Experts of a small language model: 48 clamped SwiGLU neurons an expert, 4 picks a token.
Below are experts of layer 6 (counted from 0) of a mixture-of-experts language model. Rows are named router (the router's row for the expert), gate (a neuron's input weights, with its number), up (a neuron's input weights, with its number), down (a neuron's output weights, with its number) and show model dimensions 0-127. Each number is 500 + 40 x the weight over its row's rms, rounded and kept within 0 to 999. Numbers have three digits each.
Before each expert's rows: "comes after" lists some tokens at least twice as common just before its tokens as in all text; "gets" lists some tokens that make up at least twice as much of what it gets as of all text. This comes from a sample of Wikipedia text that the model never trained on. Tokens count by the router's weight.

# expert 9
comes after: " |", " /", "-", " 1,", "″N", " •"
gets: " 0", ".0", " $", "′", "°", " 7"
router:516487438492494542543500475474493571442491482576484508424547479497504436522437476588471510603469490544529588483460534525496473442491501451476499510519440511471480454521529524521456569523501572486574501480542540494528496468452526399482442566563498482445603547471502450579502542490474501470494441501490529571499551502566537435487428535469438520470538480526484460532457472525552511484467
gate2:528557474504463443575452553497465473507453448459439501522541494526456458519438513585487465609474481570477499522496489540478466503448438471491513509439534497482525506559535534483474557439522561432448482533534535517493514518499481467523525522529491562524486535486471525515492455566448494469546524523517486524519627587538550480545521527438433519430550499527422465532532491477452485472470
up2:483551527555509475442420463477556566457440513539441537483548456581536508484463476567512461456539468534569480432514498574550509498512403440496444515475465516460501513515457562422490514519457591542500495542515459514426518427506508464418481489484495484573509467498548524547527411561479481491532435492513463499471566549469523505489513569516487519495435459501535506548543445522442441478471
down2:470484532422506505440550591466490520564504487533548441476548472566558573471455539462511486444491574436522442547472551497464499472539508491570460492499568551519475528452519496496448451484522465524494549474514462452533472521474524500482543472505432501481487457506530525526449503519537489522548486474497521427510497569515480524453489490461526452477477576438548529411436479465547452470474

# expert 31
comes after: " |", "|", ";", ".9", ".7", ".4"
gets: " ", ")", " 0", " 2", " 1", " —"
router:526577515433520517431480469515481463463458504541402565462524501469435486461436442505472485498531486546588568467471456549471566528482431530516443576523487534454582514556600593501429516516455470460516449444485492534445496507485486470522468474530506552461558510526596494573514499428529493459470500514473455543539458512475556434498496466501493516498508452518507493440518461539474537498512
gate2:485497453575479599468513457485464486461429507516473590460439533525475488501491462445396433578474465462592470398540524472509489499471491512454532551534450498562536547525480519468504483445523472461520484529575495473434448511540506477512484519502490517502520547492489558547452549476499567479514479432513488453518477492590501437483460510560474502480574573521443478481494522426478495499527
up2:541465473548473572523487482498462448444487474489455543510437514539463503467509486489440464549474435445531490406555532447549496468418482544474531515518413512540522507492508508515500487426522491520491452553534513504422427501538513470480549472480514513499535540547504572544434503465504579513500494472513490486476517511552482440490487445555489550501541603504425503528536526429534528555570
down2:487511504531528481513585460494510467506498520473517481534536519423557558542460524527486554552521566485495500540525473492530532451575502538466522413493584551522431530474499458553525536532563499582467536480542435577517486518493455584508449507423493537456498451453448455511531500555465501550555526510489496564468500543550498462537558498379468468541479515442536499523535440544506521494461

# expert 101
comes after: " the", " The", ".", " that", "The", ","
gets: " which", " that", " it", " It", " who", " he"
router:463483483565421539477463523513431508423493500578467518474555459489501540545456495488513442528475467451550469455429505582462535591504490502466525580482527483423530469488601531499561525469496531476497488470504551483426515455508526458490508522499561569418601507477548424540460522462543500483552486496504494550512518455505544489462438533496520460482546457500580492503514495564452462501476
gate0:477501457522433480497453473505472499480523569538467524555511444549521466539476486505544504505450492487494518518433556565497529494517427496520375568533545508486461480470514564488568484472480545560504499441476532557470477455578463444397530552514535592513519522531519476535491607460504468504530458512474497502534455452495475467446484538487510500427497471493589568457536526463495508419450
up0:453480505520467510525483547542489446509488568500467533524540421556603511501461486543594521457499491512495452547502553509483546502440523492507550522525516498534459520531516575547530464498479492563519472463531515516454415462529514508466504471478526561473513547517503517505498624458498521474562456525463486553518449415512489484455533548468541504486479500564520567530551492465536522439512
down0:531542541515500539501532489478483470517477513478549488470449512526452454556486517459431516483519505420532502528539511440516460465476452545431564554483568481519521455494502515466530456521474507489491466434531513499479497554436468472535488541407468608515536445482471524472570485460598520442513497482455559546444482491493517510498513503482445431526518583434539477484544531542515557466554

# expert 61
comes after: " was", " is", " were", " be", " been", " are"
gets: "ed", "\"", "ated", " used", " released", " known"
router:471474502541513517509492588446473575530494579537485553495536485484470465513491461498514516542506514510499513442474481498505491503528579528493501524518516506439542528533544582543471481469502417456551443486571534559409457576423535454551538467545530567434536568458521480555528473493600475533463500502509447521543513512522474450509450547561466478507582422469538523479473470502467539488508
gate8:486528571569406539495429495585494535473530500479485503458465513541451419543447448551502519494531519537488450513490465476431478537493548568539504501569555496444548461485494589546434550453431585528466536496507529461465518502482592454504465509538458514521527549450563425531540544472497499528568512485537521435472487493489586441507506539498500488533550513439538533518487482470550512453516
up8:491488533569452613472435469526480538448542479488467460478414438537532405542481444511494494453492482485528440489513468452449445505511549571533551522520594506438526499497530523574475548469433542525501502509484560415503506503455598460493466515551463522505541531489511495507544485479458495523581542503499558454485449500517533438474510561534526498515596529502500520519524512474538459450500
down8:520474569467508494495508438455484458467539469519485569563496531539473494496497569555512489478537515541400518519537508426443522560502558560487507566517453522522479420429485422530496515462530470567478491538525479525427446535511481544495449471492513551626545494459515503488520507518478485549534515489385534470500484496431529485547451604437465525477541544434447506524512481461515464463541

# expert 74
comes after: "\n", " of", " ", " for", " University", " member"
gets: " of", " the", " |", "|", " for", ":"
router:467492587445497507441445563552522487497481555490483523530482503445486493488508474476546506509505486471535548536474531496531479580571506463432434496498509531451482553551508505532476515565517461462507522475546555507516501512512541526475471497469483501439582534464597442530547599520527451503559503572541438615485557477502478476504484536484516464527493479504538508439442483582527511488482
gate0:487457527491413463504448504508448527550484566467542456455437508468467533481455485491424463504507499519486479547488441415486540561577485537517459547537567529490448577517424476502474446472541499503541553527558520500485535529575462473517507513569387570484589569529535523469481501531561536456545516515523537519437518443484478493398488548446478460507546503458537523439536507496479450488483
up0:525492475509584569497472485483516501445582526520500572448515523522568479507507521533464521468544510429500559525474554578495450434469517464482518477508390510551554414465521500459501526500495449535502467489478506463524492542422499583507520508455640491489442480485480498525406514555478446527495464515435506479559453518514485489549466431494507494525470476533433490542486545507525503533533
down0:477587525487542491494424453486562496516503496527527468491447489579491493463514480448529440438518523543477530513492546497513410476443475527498500442440557443469517491521471481547487496439472460479572461438507520492461435530448476478420579459514453490504443410545499484492500528537483492506486452597447459400489507487563534467471401484458510574527514530489496479445412560504510548530461

# expert 100
comes after: "\n", "\n ", ")", " also==", " classification", ";"
gets: "-", "\n", "|", " -", " re", "=="
router:456519502517569493444477585446528521438464471477507527515474466467549536513471445423541412534465498510474478435510514528510486511481541528432442583437491555471469498524512466453449560512504494470553469541516537555508480529527549488498486478503469579451608534473558437563502490458480507518525416498460488543480444548521549469466493460497462522534538492509510558473543442547493456486468
gate0:555514507459495521483536430415529499525498509494422542514584470468555491555506498429409550496447501457472482518558497522561481556515511525423491477496522451439523498518454434435520538437558621492439493509472530545537529466490520468499453503502499442498508476467549502444514571487486552524540525621460477503445425516595455488542515458448482424554511525520475563464535501518517488442480
up0:529455482529501452497533427451518444510503510483459564507541521478472409547479455477479484499429461532486532482488537566555524478550454516479474416496498486472510519454471501460525516447530605447476515525483550515515507411510562423498500514539514489528493566430565510463498588507436506506531537612476465532503489540510399524519498471385467457536523434499523565502510430447542498490494
down0:447500536482473517486459532588463473479497479596534513505464531411526472577463531538464558534487508453457475545505518539510522480475506481434523496511455466484481493497471520519458532484502440465478460511492467520448481475472510472443591475477557525430485484557562449470462492460473519427517542420483547450465488518506565438507511575545460453452490569480466492503557464454521434544520

# expert 62
comes after: "\n", "==", "==See", "===", " /", " See"
gets: "==", "===", " and", "ical", "====", " =="
router:458511531481480483421485552536508494505495504495443602469502534482503388433423482473592458553474521503515534472450454594497491554485509549473511529498502466513604469560535560497476511504528488470499482419527535527513462538461505464465524573568482505478554583455495479554528513497496464547591482479560488512514518593502464495465417500472449552501582507556487523531526455517559476481444
gate0:466520427509557429478451539505527508506535516532473543433520453542433449520521520461485450511588494504536527481509523614462504489518486499561482493395527494497486507393501492488583503527559530584476534433433470526471450572458527437467506512494538477491534538413504519508474431485523504524560511521477485525511541446497553551537423495470518477509516506535499489473502460535571521533513
up0:537448468464522497494478458514601505516567532530406518471498550529456472551472548447501475491510462476522546523379547571480502564501463482468505528397522498497473462465527500482522443459514481582565474425444535513447461501432555458495494475463554476446505561490533486501486444450523466538476514489505505498453511468532515578481478544441575463460512491539555481488514537548516495483512
down0:496435524502489510498459547498513519535550452503519514552556534448485480549493548511562481497504477499545546488461495463548525507499478519530505512473505514491490506514461485506506452473489552519524527593464558492481494472496493557494499531468504615492478509482449471405460499487491473476450501552489528508552534442471531562532520408612485500501521508530512386502515517429449519478517

# expert 1
comes after: " |", "|", " ", " —", ".4", ".7"
gets: " |", " ", " —", "|", ")", "\""
router:485503542485515426526514519446441577495473508498544495419522510457493442489424459490480506585487499507585569507568445521544487521514497449470485533471471545476496509550490576458505502494528532491529481511500532498426458501499449504467510516519579514488574481472591510561522554480495481444455421510516436551555520492526490465433516503547508560530539458597507475496533542545488430516411
gate0:538506509536577488503513488523508524492440532486421479463494532514549544527530472456479595583589429473517432519474477493462469433504436522517472503580476474451429470554488497491491436518517547483589496518520565404442575495515506535477553528551444468509553461557528486526523492440464518534476501506522476566458463510516440530480479557525469480537486510579457503522508459475510448482537
up0:462485528496550469523565504526448537481488521484417510458483511446493529477507466487445554583651418506470498501475469535446488444528483481484521482561507436432488452540522486492459452527529545521480470512532454508469550483522466560487547500559448500506524431570548461557488499450478525501450504523524513530448450486488515539495462536549478509536455549602439476485534461490523493468514
down0:507509494589484514459519505449473519512400509547506459517525482424450537512503440523511595470609448503521499471497517559468493484516481480481484483527508451516440488524493424474482477574473492571540584518457513499533543546488526523408503518495422541472531467554467487470494485543592435488501491568613501486454527419452508544526493505516498498596491555449455542556446475515582555537590

# expert 96
comes after: " |", "|", "-", ":", " P", ";"
gets: " P", " p", " B", " O", " H", " S"
router:507500484487551490515507570524476489515471584513396467468536523519430472502499445538482519416488451498530477431435488543502489532584486547530507572420519525408516482530553492460551522536501491444544481447539524459466562507527579464522545515495424587486547540516537501543498531439508524474508437497517414595508532489469480480508458563523372497546478516563519492514487504561480507475399
gate0:431523470448472498566481548453533505473503549519461484498558485561445540553479528521466471469532494470567545538475463497460450470491541467506418471466510503544550465460560513513511518501427425443480463447449460573509479482497475439577469472593510546486586557453526487564521520462534546487519509494505470531474498525530412501532494439503543536441469546568543530461538501541524489549535
up0:398547454464512536541466526456562507452488533500481453553502452549458528542505500555483428468500461470516517482453464543490459468447533475518424472432470507500557435440553489550521504486400465450489485506439419546522477443471503389532494459549491525480561535452464480541522572450535557502538528489491437569511502524538448459502483424503512568397510570546525511441566544516483505524525
down0:492560484514467499557467468500512456487596445583490575484486546575473566528478497496524497554538494494501508438585535512512529425502525467537551520505495532512525505462561547506561460492488516465484550566435430474541456477443494465462506547526481439554480507496513456475473482487435496484419479487500503493463475499502467476555542573562536531464562499450560515457471508550412500406500

# expert 0
comes after: " |", "|", " Votes", " ", " Date", " %"
gets: " |", "|", " Total", " Date", " ", " Votes"
router:540535540500497484431492499464493555451454484466422555436494505459431436460456475488482515539499483453536527505438558594550534545489433468571446518445500519461504465529517505548536456486581546516545494535497581540468477506449490493465510514549453496491516506426578469563516516471564488507595447477528488552491581546562534418500512467468431516478538499559595515573533509479439505470474
gate0:582508458517475539473527457446543549478418475514578526500525494547484475524478532487547554548524501482552512478502547592504424545506515456572474499530533462549491538631511503473541497487513500510492496550489529566524479463428508487508568482438494463557505529487517493524491524500502446536497478481427487460527521511550523511532550539495430485512554468499615558485472503521526495444465
up0:627538500485581535459491476496526531503527514525536436531526573519485516517522471516518450471486491496477542483485503506535528535551428416489578553535492479478427502476425539509511481504511547487487529477503468594483480500496467482527505492457527540432501499520455450546552498529516467449441556486487516506499557474549452506505477567497510537463494486541551507462529484583490509531435
down0:407517470423462515509510467410432431517560555514537472520466522485477515506517430594478476585510501537534425509500521425465521488511471466515531509566398516494465495523484536496535490489509456430500493482561512507510446540534524552500513518514519557532498462544476536508532409486527545426443484515503506496556494516535462534550457508549567502592576446509514502491497436544498471521513

# expert 108
comes after: "\n", ":", ";", "-", " (1", "8"
gets: "\n", "-", "5", "4", "7", "6"
router:544486494444566525512550547491535526464456514485432468502516549522524443483479457541467479539492523463523516387450519528498470495514512515436466534478481433445503463519495596490547534485510484425537477549471576474465499450445550443498492514520509527472584545540603460592498536508471481519541478455500472541589510566530499521529521483547479577495534465482589523532464500491485518512446
gate0:499528530444572511538505571453527530549468570526477481472554554493492492520467416513480516510537502519489438574575531457421502523497479521511538509495577451490478507509510501519503508435501524478514475570492509507438531474581458513526503506509480459462549569447539475529483494524521479490558478467476527569516527599452440519493538516519491599506484479478610485491458544566463476486509
up0:516487508488464510594464561465466562541503613567472541483536524475564460524487481521479528589526506552457560430523531474494483539582457536558503496591538545467504522447497561384447428483552494483532418463504510475515519492537523440579500530483499480494535573485503472524506502485486494519578495470453454558495494532501451588547519543483503516503446528499520457489489562501557472499490
down0:535493492496482474485515540543510500427516473452511492529551518435503482489521422454495498478570404527449528538437564553508502461576576497461477529448551470574451586551442482616487482530465503512515516512427518543545490476501495424551551534491542404450523478547548530471482477560510471455472531402490500467589466481538593485472506494526477475502460618524491446524496517608519546488528

# expert 70
comes after: "\n", " \"", " a", " (", "/", "==="
gets: " f", "S", " (", "M", " F", "C"
router:517512504468498473378446487498549532500501532461488541523524489460454468512497438482511487535461486487561530442470477504444505530464584495438523507489468589462532510535460524533486505440491446410527497463548549517474492463479514446466518574562471558461540546545492432558487512444523490486491413497536457555503481553481497474514508456525426557526530424486490521452514510531439572482428
gate0:506507521462566472487520431580514533504427522483507482567555535523434503506542482578540489518520491591489552460505461533523523565437491470558465472463586461472437571491536556547436493535471458519535494460478474497519509457508568464521479477479412512444507524542484491497533464449465504492411550530517529541485451464505478532493547485535442519532434412474526498485470455467487500458512
up0:499419478524535535489512521471547530512452511546509491508437500528546447536416471477481499439431502490514489543489478518497470494527529500545464434482438554500463456453512568505530523549551573456531451465480532475461471520475504569441525491501548470544521542508502523502435470550474480459474528479533438565513536568490473584529519484511433424571485466534553547472528550495477531447409
down0:449478522518539520480505531498510495452534570513540489497388466512510387590520547497563572506435547406524489486481485482492486492490531517520496531489491460512520491517485621583506565523483552467498443535473508562459535487543510509497540489500462501502477518528498538495489489498444514535550487539495465502489559498508551456559538504490490437549484480528533538540524496528471492484420

# expert 51
comes after: " |", " ", "|", " Candidate", " Team", " %"
gets: " |", " ", ";", " G", "|", " D"
router:475484549424583441497503556437493503478484490561486505448486517433486489470433436506561503496463418473517533463471495628471498594487484501484485478467493527469510438525564572554539519475562474504467478461573541453428461535528463436508542525547502552527559542487579497549505532482517507489525454455525427558583548531561540458528508501433496480510523525553486485537549511519516518552462
gate1:481470520496458517524479593418509459512509533493460464434535458553502519508488457449511494549556481476523521516506533499500539468470466522456551451568481490508604502508401450472502476596491503521542490536510530477514463487514517535492536468473445488479524538440517426486513529514508578480476504524583460489482465542560468529509530499459430510468565525501487512582468496504387529551556
up1:490481511455448516596489615409507555511482531449450467443520503547490459526454490511542466527493539497532557519473523477482510507511465484511525449520474493530543516535445477411472460583533491532527459543553510479477511444552549527503533543533475507473504522466482436510514475492522552471504461434517425508492467558590505532499496526466410489505611551503519512584459524520380519544468
down1:571549476509471468516559507459452534435482459497482572421506506486522454434457538458517546567524556468462498490498487458518470592469469480510489576477496498505517421477496490610429505545518434546503494511477558424486512519492605524407498536467554512553472479530547536420509501515464497456553509522531498419542586502530515510572549513451453489525511479538474542553494446485480519511441

# expert 93
comes after: " he", " was", " He", " and", " served", "."
gets: " was", " he", " to", " He", " as", " served"
router:466525571472495498447430495457576533484500552516498504506492468487472530512472447551548480538477472506536575506447535595493481591542546476443441508491553508457534525546527544469500506510485518512507529470527527460466514538490488470497489522563507524431543536467502417556576559524522459532526424540475426541488439501518489493506456448449488509475514501475584499490492544540529437496488
gate0:398488600493545468462471429487498499483537564482539511549524514519485563513464487542463542450419515497542558568495430526503467500538581491484504526575484454526532522497480523467554542486483459427468564453538520471404479426495485487450484543509442513540512445513527416549441502495496500527516529512450515532454431509515560481519490497534411497550505534478445488489454521476484430536514
up0:512455584465520474504520462497516502446557569483495592535525537548473557511440462477523528512412579548555527538526515458491473515545570514494558470545526451562496520477516513466595517497498455468458518462480519401430486428526563466441446557537484453574552511476542406545457551472532474559534486506492499602489440464507476541519487501539460498477482517459470459450492510492499399449527
down0:486531467576510435472441572486481536514499484435524546406511535481488484475480525415497596512507500500494465481569527457516476496541540510459469470492438533527496478428515521489445467472532456486479511519503458466430496500536539478484514496451513472518497493492458539511456509581486562504434541495508423501518410482503440410445578516454561500488510495469534495459451556457536528514608

# expert 112
comes after: "\n", " such", " known", "s", "ation", "\n "
gets: " of", "-", "=", "|", " as", " for"
router:442538525483483525504441616461480475469443503537494532503499440506516481496475494489496484507520455483564528513515486506539491515530539533432456500517523517483567523521524492439556486484463526503538453458576543480538571520523500522504501467527422556412533562517561442557579449502500460498603448522484468547459534524548518431477399549499497530578552510504540560445467481521464494418496
gate0:436559559493474536494489532505470472494472473558437461558513520485483537476474522548554411440527438545446554495441508517458512547538457566431493501541522412490536479484490447500475447508457542435547548541534550500485539509396514515540475494507456489447566523568509492525476439469474494536553500485515483476486485479514588477573529484454453476554498573386475500534451558507458539536530
up0:440518520447472548489528565515514441505465491561459510580490515488502466455546540492535449467560452527484538532495573526542512488611507545440539555512469437551500460530506435453485516461449535482512518530514567459544539553410532473512439495474443493462550510508593488499530475487480422563554536460522489510512480435554547510515530477501514543562485586508468550504532520481515517524507
down0:519463469501491456466523499482520549500482460511530536561589469552444478518526462530528522478491530488517495528458495536460537458470549514495445537492516464484447448466497607515504448538473481541459449503471486547468432510529551456482433499540525478448557504435520478498577477502489429538442463492458542506554517455478496534463543520498485508501499446475527483508446478492528522431500

# expert 105
comes after: "\n", "-", ")", " information", ";", " also=="
gets: "\n", "-", " sub", " Sub", " cl", "Scientific"
router:453551490517509441538471529499440548476523494537482540511450493509495539514515472439494464510482486500494458432466499538526460519511500504468475548510475509399500480516517507506473559542482499504582446562515475518471503538525528488463503522512583631503532515497574479592473548497483481595564446498430475484576488528532563482499472478490402571486497468444572477499540487515485520445482
gate0:533450421570493487554515522594466523444527520490506554547443533505484524414501556492486453592523494525538524573468436498610547570484555485500536519469482479501480552486474476557540435589516542528500424516471446559511457541467491433494450505429547540511536527524505586511478534511523488489476449448522492531520527484543514496510570627562470470526549465484556517497454529530587468519429
up0:497524463506438526520453536505477544455548395552558489481460521499521506493463546558531459529482503551511493482510540494476505447528516534508459502482491501592525484488557416428492526552513499412498459470562512496502441460480580526441525511508514524562505511514495421470518541416474429503543498508441536495487486573488551513496465475438549469457555529484477493491500510456480555504495
down0:505505555485475468601540479414437518477552450543508481487485475487505570487538554507524475489532461510532523492462526615511494522445468570507481509515524616490533460462517524518509484419512420509475464503553534536465465471452541446639514564473500572488553437482524416448503444480447484519458471510528454500551480512473487550454494511572549473440492485521481512500542458546453464482580

# expert 11
comes after: " ", " |", "|", ")", " 2", " 1"
gets: " |", " ", ";", "|", " 3", ");"
router:459507480471467538490478533512525572454442525538415487509508497451455499416462466529505508581459486458557465488483440617501442598543484470508441484431480555472467456514562586547577554509503421488519453464577522547490527494517514448498522534518503521470587586499585470524460506476525499466508463547490432554586481520521497475466536557452510463562558434543559559515494486481505523536498
gate1:496487487456519573503560563459504493521496490499505474506503529539494435471404500529494488499529562465597476468533546499585550493594472484471512554542485488426605499492426469502526563580518527473475509495490469515471550503460494462532474499377554518543584467481475415585502421443520548535467482509473493546494580469429487532549497536512528515505474470436521522522495463467454494437473
up1:477461531408490503542527536454478526502508480483500513559531483529514433489460477528483469542493547456568473496545488519641548461551477547498483557552503532452592494491442509480516505583534515456452481496556468477497536547532479466485462499453540502497585481442486440502471440390537523483466415511476485543495572470444503525571473558474499525531485534426514477534491508447463528455486
down1:445548476457486599456507477514507516491557576573504476528502503499516502551455485509517520486504606571545511427498529487444465423494541546576465563618475514462535541479420535480462501510518458535509503535478542430487549508504477435433458505503477566556552487499428512569532448457638526493454480458527526455451548515499408529492455505466481478480499552427425471456503488541531483437522

# expert 64
comes after: " |", ";", " +", " −", "°", ":"
gets: " 0", " 1", " 4", " 2", " 3", " 6"
router:494544479549533606523479504494480578453466541579441522466499504493474531535469399521533485550489472504655566469489439538558525533511453501490474508503460488466503476504510601457564583490492524490562512498549560531456502488457503491554475517555486512501565552517554487553494540444513499473503508512440513510559531446536537457478519482466434514514503436574494566536446501491434510485450
gate0:541482500495513481408464560528519505511516456473511493506550504498519479499477517548424533434541546551463491455475514518457507435501546473529448469528551451493526511498519565519458481497464458456570480498501496504420511469525494476513460446493469498540457526452515429514467549515515523469453488485456457554438546524501562467602542489490491455442485452466484459534506537481538511515493
up0:500510483539432526399524471520508540487526513452489508447509558497499534470490491558463518474435524492542520470537463517506535490502462441510407458498477449498487483458498560492502528495411525468556488480528543511508541460548494425517418419483498530511434537449529542530509582479451508503464507521494515500505566491502549474497545528417505478523467442426499442461545479501440531477523
down0:505495481466471528522454427488425429497521474500469480454537486542520513548552412560502475452585479505534518487499415469530499554544481517404439554467498526506480485472381497553438505540451534544499422534488501508377520475465448451464518402561597488472497465523476527500501494531496473459510521508474467506455455522457554464541519453523538517467512473467490474557540534520430502543505

# expert 127
comes after: " at", " |", " ", " At", "At", " place"
gets: " at", " |", " the", " At", ";", " "
router:512610487493503532499444543511421537481489500521464528517508485546474514465490475517493501455504505508570534504524434545456458501522552522441481527447477521491547477508552549539537558492494571504582484461498577484471518516418584469503516525532502565472626517495548531517489513540541475464549461574451516499456555508567501467451462545518498577540499489561569533505488462588437485536442
gate0:485502460496486519484418501511509510464469556524450556484446446486472488437502591497521458510419526446480531543489448540553420504572522512541502505604515557450507509440564518517512546471504486498557451518473548515526495447422436484542535484532481485484515523545509499507457508491479509514492353530476495436418528520526488451465517432463539504443551581548599528520502540580506517520517
up0:510512495538490466527561515492497438519535500459472486458540565453508457474471439453483554523585500560465466506496486515506577489478518537448481543442477519508512471466428476503536429540518458511494570489559523447476492497548567512521466525505539474554492465485524433484518516477509514497528589415495465566556419437456514584571474514559420463513479441452407502471542471458534486513470
down0:554488499498534455515474445520520540447452522572542554425512504458492435538523500517486464492504525502539513529498488491468515478529459530499477439589496528520530526482504518538536532491468493436478528577518528501576544499468479500465487622462504537506515490450523439512493491543516479459485536442499547484492608555431469504503526499516504526514532570487583439504419589430513514477450

# expert 39
comes after: " |", "\n", ".", "==", "===", " =="
gets: "\n", "===", "==", " ===", " ==", "s=="
router:485530499442456485467534569509491539479466543479466518425571486414469459498457473513537461478529489465468536476513523505469469547537574484515459524515515506441551493546551608458510484475571466474556476438516561510480501501532484496520447501582504547503577535471515492545515535418596530522517499479511480580519536513517521473512461571457481531534504435532525518428524482571492457511439
gate2:532434431489446437483520544539518519454420573485558420496511501478437465461462476457505481503467477493576555507457445491427431512557539549511465469492566452535514485533503564479471479493504523459561594512510538460510461504471604500485520449499522534531561463522467535488460543487516465507464499499564534462450529571520508499535494530516443570527452534498481537501480537533503577486466
up2:516517486507456478469548522495537526595489555531564438529439530488435541439525472459509413508479546509577526507492476392432469556454567522486513462492537512456538476523441488480540495504489518468500469476535512421469558545516504540535552532518558571503444470416393483491520488540546492574480509550590509502505510533515494494478558535504455476562482474468497487545503508508470540484508
down2:469453470485433459596545506532515521517518501479562482532496439414523550550489527516542470551526534490431475523524442532473503525438547598561526470484509464536490505511429557490524539517478536510431541553546482570553557538508511523529507500580465446577586521469503486525500484500485468485466469577506435446561542450522456409442479518470507486563493571510501535479488515556539452436562

# expert 22
comes after: " the", " a", " and", "'s", " to", " The"
gets: " s", " b", " c", " m", " h", " t"
router:477555527510553492479377527469489497475458548500539550475564535509449498467489433506534527496462401477535465422509454572463512499540467582509495560491525545494586491519474506502485537488478499492474495493552507482492551533479502453476510497611512543418551543493507463548501514468511460500547460499505448549505514493520500488548523508465445546485511502535489465458492466572438465444455
gate1:517552483523504507480535550562516540503555444446572485513468505487509497546512528510467516453487466492492587513605509469554543475495526519462453520515520525499538489545469517399476448473515545520426519477421509474528427438473481541478529509570467491458480549540421517517516451492581578501504483458485433482453484496484478531570498501507541481529558513534408560446576453475454481504465
up1:526499495508528502562525540543510551528524487462493503490474486563528545538476506493556533423505456508492547546579574542487480457501447483507426408463506457480548509491468531427514471459526468470451453465519522513489493420527478563506502466523394507523496517520525538496496464500535542504481550521526415487544489510529474498558454466473513512534523497501428520515549477474468433469541
down1:446423516485533510495480504545446535574480467531465484547451467480549563509526475523591420463522481494627459462485479425451513459527584498515545480454496530496523517463475456519500472463518496497538543574585533538449467499475527515552512505484525468513464522464468562399399509434507378494485479553529508552446496480567541481525434455473530500529492463544516467482524515526424521537485

# expert 53
comes after: "\n", "==", ".", "===", "==See", " =="
gets: "\n", "==", "===", "=", "==S", "M"
router:444490540507508466494509601548529517493445484458495485513590544434467472482456469508505433482534513523515544428449476560464498503459518553529501494506515515507542487523505574461470556496544452472545486484490556493493504496530461413508503506596483516448605580525520549557594517475526438520546506519498458582535526561498399479479491421477505544483545471506525500471519492497496501458408
gate0:459495537508513521454430485497527513543483465481492535472551502510478557539540471549528457501448552512534396474558539559515563481454507523451508558462474468466490549492551492537520413471523473469447492472513559515494561489476432569580491498542441529499547511515500488523521537504463508427568483411440521509475510532502438472517500483539422522446454466539474545503447534468425507466527
up0:488433524509543553505495498522501484481512467497510573468523511522480530503484516482509463480459540513522390474512527552582565505483553526490506545531483508473481528448544493455552489448523477499469492431546514511510477477500437501554461493469438553515529500531491487471503537495462504438541521442476440492556507467524476473500518521511520519460499472605427538506505547465457441555500
down0:480475488535469508472508547463541474494484472583469511453522527415445505522486474542507537534482465487593531505550394521481568530466494523521471532518452524478529550415504583558482492518469540464522522529621523475507507501485482516479445521441467559500428451478457489455463535449466524469542520471512535515496495473478505422478425452545541486471445497458477481471536536483504511511532

# expert 98
comes after: "\n", " ", " 0", " |", " 1", " 2"
gets: " |", "|", "\n", "|---|---|---|---|---|", "|---|---|---|---|---|---|", "|---|---|---|"
router:512519459501476535566461557485436606454437552498460534479494530486504490555448473499524490516494465506532502503498485498529491570530501486488405530477472525533524469570532559531490481493412559494570502485535568470473474526495437454464464536457552491508584569542539452539529525477502528439582511491546448587536459491509462438492514526512497499570493469557557493452542495507479502489417
gate0:485443517524517529590456481537518533501475554510464496504514511481527477470436460480555511522539522594506506473525513452531444418478543534482471470535562471465541491511465525496541509495448450543554471518498571456480539551493536502521494522539494516534477533503520479540489500575504471464548527488441503567464453518466517492511528476476477458525450498529474517567523460514463453465432
up0:532432507474503431498458472536453537432507547454481552440486466511478501465484500528527500440572454511481624491461466493440455491565542523509454495542579465485543506516560516538507474451482516489545489500498562439495494548505530464495454537476523535560528519480522478518410490553447492461509451465479548527550543521517497453450575497427472468521496460471516518580522532587447514484434
down0:471481512552553532477531470502557532545516479473517560478526513549496542508506506458505521519534519439441485585537465519557387426485486519525488452494521497440493499472502456537510447574507579471555443512564556550481631510485550472550529471481492510547471428542503516428422467462445421516465529544503563565505462574508475412492511544440515510505515501539548547478425539508449484493362